config = dict(
    n_experts=64,
    d_expert=128,
    router_score='softmax',
    normalize_top_k=True,
    balance_loss=0.00622,
    balance_bias=False,
    router_cosine_scale=10.0,
    lr_router=0.00216,
    norm='layernorm',
    beta2=0.99,
    batch_tokens=[32768, 65536],
    max_seq_len=1024,
    dataset='wikipedia_en',
)
Below are experts of layer 2 (counted from 0) of a mixture-of-experts language model. Rows are named router (the router's row for the expert), down (a neuron's output weights, with its number) and show model dimensions 0-191. Each number is 500 + 50 x the weight over its row's rms, rounded and kept within 0 to 999. Numbers have three digits each.
Before each expert's rows: "comes before" lists some tokens at least twice as common just after its tokens as in all text. This comes from a sample of Wikipedia text that the model never trained on. Tokens count by the router's weight.

# expert 46
comes before: " of", ",", " in", ".", " to", " and"
router:516483372583456549452520485429553467522479527488510454513434479533477536563532425526537535519491508456424552452494454447371512558570460441458537476504557562476546503530515478559527399519613618562476586518509470557484464498480483529500452405487550473474419525467516442467544461483576423494471451508487496474569436516555495444539559434463429473458503415531483483558457488482537640484635609508480555560511577504515403548498541523558473539517446544519468387448557595587435498516548450556454527455499452492556509471523488444462557445508508513507386502500419484536493480487527593480
down0:506488473519554399586530560562590477527556504464488535590501485422534558465550517532521513492518632579484574486444518442528470468436490509464488518493460498532486521581529447512589445523578538438563492405425464491473467429458464531467562485428497534566492543477476452501592618480383504511532518551455421494502538474447567635449583375561536463488457612592510472466542410486526539499553487458505498474490531454527484535426563438465485535475587519559454439548573443528477468521488434502492487466432517469530465474571464497531537419480510413614498531496464489524514573399517471460

# expert 4
comes before: " the", " ", " a", " his", " their", " an"
router:490493488506539532498459515583526517526581465540501513441527498441455548472477498502515520392511531480404586486510521445447393512559627429443483502523443472546506513588517431478542448482552493467570550584464540512526605444478513429511508486486453449514475552511481524455469494497520498439508442401518552507623542490470554497498525513492435533475532384479534503501523459484449438589507626521427508495434466500404508569527495514543490519442612523527510556478529448505544573517516549525373438478486446474471613422545558413456487549535432571590488546553525444478431458475364570578
down0:448432444513409474509432553480488376434566491533653512500505477575523482567537458484543594537542453541434564398465440489574483509497449524412504533553513517516504390514583580557482486529553460605510513447513497527539443485540490502544493439420503497624467556535500469548483496534506588520512415484578447418403450498496475532514563598508516487505502441545460453588458504559526450471548562439525461533518409441527364487497487491429530515524574589507476483455528483477543459567523500558571404506450462513520468522472490490462488552542501473468597566477527471562459592515430497476

# expert 52
comes before: "1", "2", "S", "M", "C", "born"
router:525486500622540456523573487471544438478549551520569541459425460508562447428505437420460554412510521456552455535462442524447514477509465586426537455472523491502525486506447556466486591472531549531463458464518501545568541518510499441606455458415549556478569528503563511411540557409479496472491480505551597502490467521616540472570403499550483486451512516491517455435530505471525504493475482513519531427520436502565416489528488508450525477498618392432482573522455437623446513534479433372457440534479469543553625486472465434596499523418450467506531622572515530516518510429506549547
down0:461522474450582529519471444544514491520481484517456446513480466415598436551478454448534545574490474456510463617537514507518411481543503414471596494469500562598546465450417425514444496471512432459417521536504528472467402443460455460532534507550496577495510493555451549526456455524472454482487626521498477521520430466466496424530578457408493476556480469505495455437515559586461511556574523457458520579471468475436509526494559515490610461372530492455555484467474558444509534580462534409512600529458518504509552526419415470438524525521559499492475482526547426584510322413468528572

# expert 31
comes before: "1", "2", "ellow", "riend", "ollowing", "uture"
router:492496509503471473505509498516505436446445468538565509427489427563482525454534475496532521544511426540552555487485485535492495533614553527548470513491542553493504501487509436493585494550531559472505571487566472456587517414503633518564459532555481395474474524490537506380426462464561493409543510452450552450481443454491465498503452460478492517505430508572518470471444604530477492439559443534487513454439562600395454469562479592573575503496466479514498509540497546557474482465554553446549362584496455508469609456488370429533543507430386515530651532540453570518533486473586525497
down0:558461470381623530552349554465542449535469492447468554544416473519515578484479517496444524550556472407506497548491413490567545538577476551478510501455442510504400445504549554499476569461459432448576493524574463535399413492560400540548614527469474498414469532474486406579514568499490512494561518493451450493494533446526591477508498539459458447500515491453500530478518472533562513350483502540561458484479475495507492464532474534483523423402456497472454436430490450531504557535464555621494448504573426495584476496427495473503592455536499558454463556447478478463405552515524541493

# expert 38
comes before: "ation", "ated", "ations", " he", "ed", ","
router:498498466592581536510546520537539493490495452417511511517464386470528481498533487460546492426544529440468564405514423478483489602632593498533535437508601486491530525416587509461524539452478597508523524436567510503496478604460512509390542475497595479452519525513481511547526543504420532439522511514490542519499450489500489504426480494461429595560578478434352507498456565512517470321576491616510475474609485415459475569538527428478537517497510554426482537516463427513439549528522470463492434520446566540500459452420456502542540469454527539481489435597471480500513505542501461507
down0:557499543541526586522398491553455412532468452489501461630486479498429526465535427510481478520521536435492601486484510554464544492474580458575479527560450485498567557430493465469463480482469529572606431530503352534546522577515543491487424519493512559530540542423545417391554485431480444417435471432562494576441362503525564390489476534539420524444483494589414464468441489509534457568567515447415479470438458522487492470491494503572543545521480506499547507482467517490458405540541563492527494468419551515459454474507514537445433461477464600445434488487466531396488556538448523508

# expert 47
comes before: ",", " and", " of", " in", ".", " were"
router:516482476483479517602486491438526434546490504476500525412432519549527429498547509484553510475504459437501529542526562493537519512565518531510550471525500530701466487528536449539522489408620496488472538449510471424462549432628538510442464493576434497543484515483504514509442503528537496452455539547409451499493488483391472458656479533511416411549576491571615518577526417485544483575488499442445487472524538518504422505478487418506547468560492505493426464556558467530446439453625476497555406504535486410483525471468410513472498521472455411405525487544507516481487488412569578526
down0:517485460606463481453497529463416496518556490524442456473480451487484543433433460481530451486440500552481521525503503472511406602494419567554389479444553465476468533399497451474575490496530653530457506447545577474568457492587492458525479494393511499478498519451511554492495490508568462450535381459485501571570450506540500456496552467489462498435525538530443428575535443508504468439583564473430403611442552522468522537454538531575526485557459543422428454391478539498504483535519509425496571582523496564514496523493465426462505463481595564432495538595539435442515513466535415383

# expert 1
comes before: " ", "0", " century", "5", "6", " ("
router:502530501497562493462503515533523484474536499524576448498480543520477487428434482607540462551579596477436530458542494415433565446487569629418485446592451554453483510500539460504458451501491603393570499528539484453474483479574503424524537457511549486457437512515491515489574548473554525490497421474536566551422484491423561492570472531547559460494552536420441590485493555480617422468533475413552548487454473440493504475465555523487544496446496468451496383534451539542428496605479508550521389551560456403507487462472535475551569497461530609471511494517558482542483463450426613599
down0:521514489510487468531549522427400518588421488493544524550549475500544560471547576529434523439519545516527531467497542459440441445502477566463504545532521567566438502464414493470468485491540449504471475500479534561489439418522514561447570500507519470545440529515591508463484516435582492517568602483583519590540517484480472568472478567492465469514567491534497586441397563473468568492456483522537484529504458567427471567552462417510441489443497472487589573416576518576534458535436520575514399471426393463394411411442490457429356481475495441487477518483452545537475542361549484466

# expert 54
comes before: "|", "-", " ", " Total", "|---|---|---|---", "|---|---|---|\n"
router:535541477484408517444372547481497514512472539506522447389435450470544491486489413472515444420415413526506491498478536542529483575398534496520528494508519477489475538448514507468552613454563512510494478453503670464527437545533542512538588483525491635463487437510533521572445459443469501502475583468491582399528462482574503509515493565562573474459531434520605606502535378475579457540519543466428488551514515501608443594507587594421458495473496463535478491539469505487592502466528392396463489521519516471510549492472485472484430539508472506542522514505541545530468464558436441530
down0:464510491487442553505429520530470545501380509401521488545503433455473472521419536570535510574460479525519491454523512458456424497626459599511485686393494550595520600505557441510548499470512438542552517469436506562540540434580445509486558437434503398451518513434430469449511486472483499555402487532455602522451532489557447512478537553417538450498533538542430507498402421521504438565481520476490554507559567546534511456604503447536477562512572611552477480453521546468574442477628528533505540499499461504544511487436457527498522502497488549478457493509559498509460477410520543460

# expert 30
comes before: "1", "2", "0", "9", "se", "vers"
router:484474488538511434549538597454530438398496521473601499544541528472484495484579403418493490473415479461387544525544499493504527585496530566449451503616517476469490519549429526445596476511502547538376475532463514442654440577484497490538544382469557452387514519435495542476520498437477546467522463516497489424540469488511529515496495438573521497557461522461527493574541631563513429425560585490455412459482446501482553529482511410439559543489518414563569492512534499461420515488551561484451537545520553434468533502433549459489503474541475587510402422531428506500534505521539506525
down0:531619554550442571558525484506659495450422491437452540545603437544488476423538481479504480529495414456455438439490522491461562462436563478536487542532468553441556455480537426519563500485497511408521576505540596465490544529540422481511438529442491510440464574572497530446504434520527539505524485582374434434488458477502514552613466559522524574478437509484500401524582566575528515490497487622421596513512506545528536485466476437452526467526506483511467471478569440450477531460527446551493554441520508499523509428459380406498514509384442483469522457424459453506568525504482553523

# expert 12
comes before: " of", ",", " to", " and", ".", " in"
router:577519435524541527518556440435487433450479422427463461522410492523512493453591493473563575434513516524607460572546561471478478478572470629571521437448514517526464491430498492474569460512521528565494453406515503480424566437550623452487536516424488540498415555522383614480485512422571490456420562515486429550479532500543567458475512435403390500458528462466576450534533540513534551479538571459512515504473551550446443474512542567569487481543522552558474515503575491555416576473447495499509527441517513580509531429522469416398562418484421501484469443491511485448554519482507455521
down0:491545459489425508427508442493518436478495502538450452490576500483538505494513542570487526516472528522486591566571497510518561540477532484401464471505555454525543457526569460534466402425454547520463470560587459554477530511532414563534415501478495470460547511452515456461427463439541451507538463458490498470437421459504524431597499401568555379401446507502524540457455436417501571493385474463517510415502401369479594443547599390478438559482557443440543522497481546484515538545468449536537488496425588489572539428448483470480467431516499508569546496530561526499465632506564520514

# expert 0
comes before: " he", " was", " the", " is", ",", " it"
router:514552472404533538479556472480549544463526379475490449432476507473435457548513422517501574475558437451603477417532486463590579504514563510487430494476462465432464563519492491618541532441602522561529469499536555496479514461502556480515505452540470437466453508511467468505565555491564481501523597512501565516453496516409502596477480519516456465448437499600417503519468536602567473520491598564528522476532546424516532469462467533540524490466407495459431503486604575537463468494448441461528604507510454424502332613478488563478592415519512479545523438467527510428540473582475440494
down0:548442404487598521475453513382426477461549506538521571435557494446584448451438475481556556595456493599570511573506494591456601453537524572565425548557428472497598470451502531540441577473503528500550552461510475515462540551509451545468453423488461460476486436505423538429511447513479522437513471533548430570434596528522493557523494528451586564533520470468490397555473461524558470546553516513531495504501505512469489541535529610472508500508581498636538498497565452520524604530444522540560494529394519419576517557466548590532527569458567507537498560515446486552528478437486496554

# expert 21
comes before: " and", " which", " but", " the", " he", " a"
router:438550464392466599494571433548518475466426465569479563435507409494489572510488483498502481509556601458434415522512591470546515467440437456565548389409478426451529513467542503543396562506493454529523494497522497479471544430464518479474550526498495531517548528472472484507537550480494512490528519489555572543576515465528398510485567424488574467564546614463492505596468498444493585573406449461498518517508473477456563522517464524588494563453376418484543499548522433475533531492438448472463549578497586527490460546495507418548594532598482504547581523501511446402461456510430522615
down0:445503441514550493469539476493440404475459583508611495516469543580438540637556530545441506579429444512417547424535526544550425497497514495515565535573415455566509494511474495490523502553587522592425485576396522491466556466467485502563464508408470617461561556480481512364480547512522503457510447463537384519474509457544520426600503485530385523444475536520559465520529505486532491529372517518548470553504492595523557545517513522427571497411488587498497475463535378451604526502451466478505561517508541475494461505504567517535454487463491473450490444508482440500523576465458554455

# expert 53
comes before: "0", "o", "ie", "ai", "–", "'t"
router:473406543517446437463542478418477481495524495552540497525508516464632581504503443448530545498465439527536395446483495533433411394462481496552506534444517525529580446500491528489457422484464497436466484510562458521607501506441546540454451533464517420496531541492475573491496526483565476561577490515483606504455462480418538513426633411607543464595510484458514505436503504520535473583560512498521429511437420523493517509571601476449569466515533431516403570582546550572394499507444454554543448564402492478517467445606465548463503513531483444432448564534536473470526466523449506573
down0:528503514463515446535471589528429567520510488451530576465510463489447489449503512475484452566458473518518458531531571558531601527463474484609450540384523503481513393472579438490555513475548480472423493469603563562562440479592545430484439493503525409474485524496549513479536550496478454501408578441469485465508539477520479454466443456539565481413493359636496526535503557551516533582556493474446600560554532485468530457419464594535423461525531511611512523407504551470461440484480441564438574494455561476503478471434560490487499470572524606625547474492540495514458547513478559468

# expert 50
comes before: " ", " |", " -", " S", "N", " D"
router:434429539489425364523480507481516474445473481498499508477533449530545533421517431494489562595444461502577527464520443530493483496548550570465492456526497475449503493417452450478459526530563585567376503490586548452550542473544569426506550585487442482510439493546438562466444542441440512561458488546478557463401475465481488485525516441616498473493607503452438515522508586525440564580581491426562445442426564535416519579528471512461489499598486489515485470545561513526481486462515616462543477560434503489458643492521449524461543420505498465582506606435464530482551462494463587479
down0:417510554484508486426524449551514494535449494440521588607427509573469404491524485514516603501480455523474574500535510448471640508399448456446508436481511456465533478573558470508486532578498437394512490417507554523492419529359533495490586464445522526594546403462498507487470483544484484499536511534480596493605515506473444550548555486412470477468530488595381593549555488557494439512543447551496595592491539490504526539475538469441537433555536563459467469542418543511422460561500525469511551376509518540498415504471541487511513511581409483506492488524528452492454491454480562540

# expert 14
comes before: " the", " a", " well", " an", " his", " \""
router:497558512491467458425492502529509500452512452488473484448473533457626474497455476501474546527499455561568476571542462482517560510518495536593476509492436574581597568402528562609518509496560437397561464466527490509504526540541494475529472498492507468528555473412518606485491476487478501508521560563580412442441508378465597540516488457534372436526509454482549475539516523479540467565540447531454469508525527471510521535471516516472487453471565416540519515497590378523483509495342492532407527468456559499496518612452562549522514407438521556474364405603497482552495473486578449507
down0:512521502509504418430473542380447551494498543504549538465476498548567516408509432508502433550504479529575514530568555459452600569429518494442508500530396511453511447526549613496460500581415551465465435453440611485491459550480537491575509491495399383515537393536453545557441417536471518504490477535433564494480430479528500395516449460602443576515441537466537497510534397391404442462493498512469609402415454483425519524469590453465455486575472577460491491551589509529449509540458524523501448503447468525485474491474547520531511494515509572449565530587510492467533509489482503462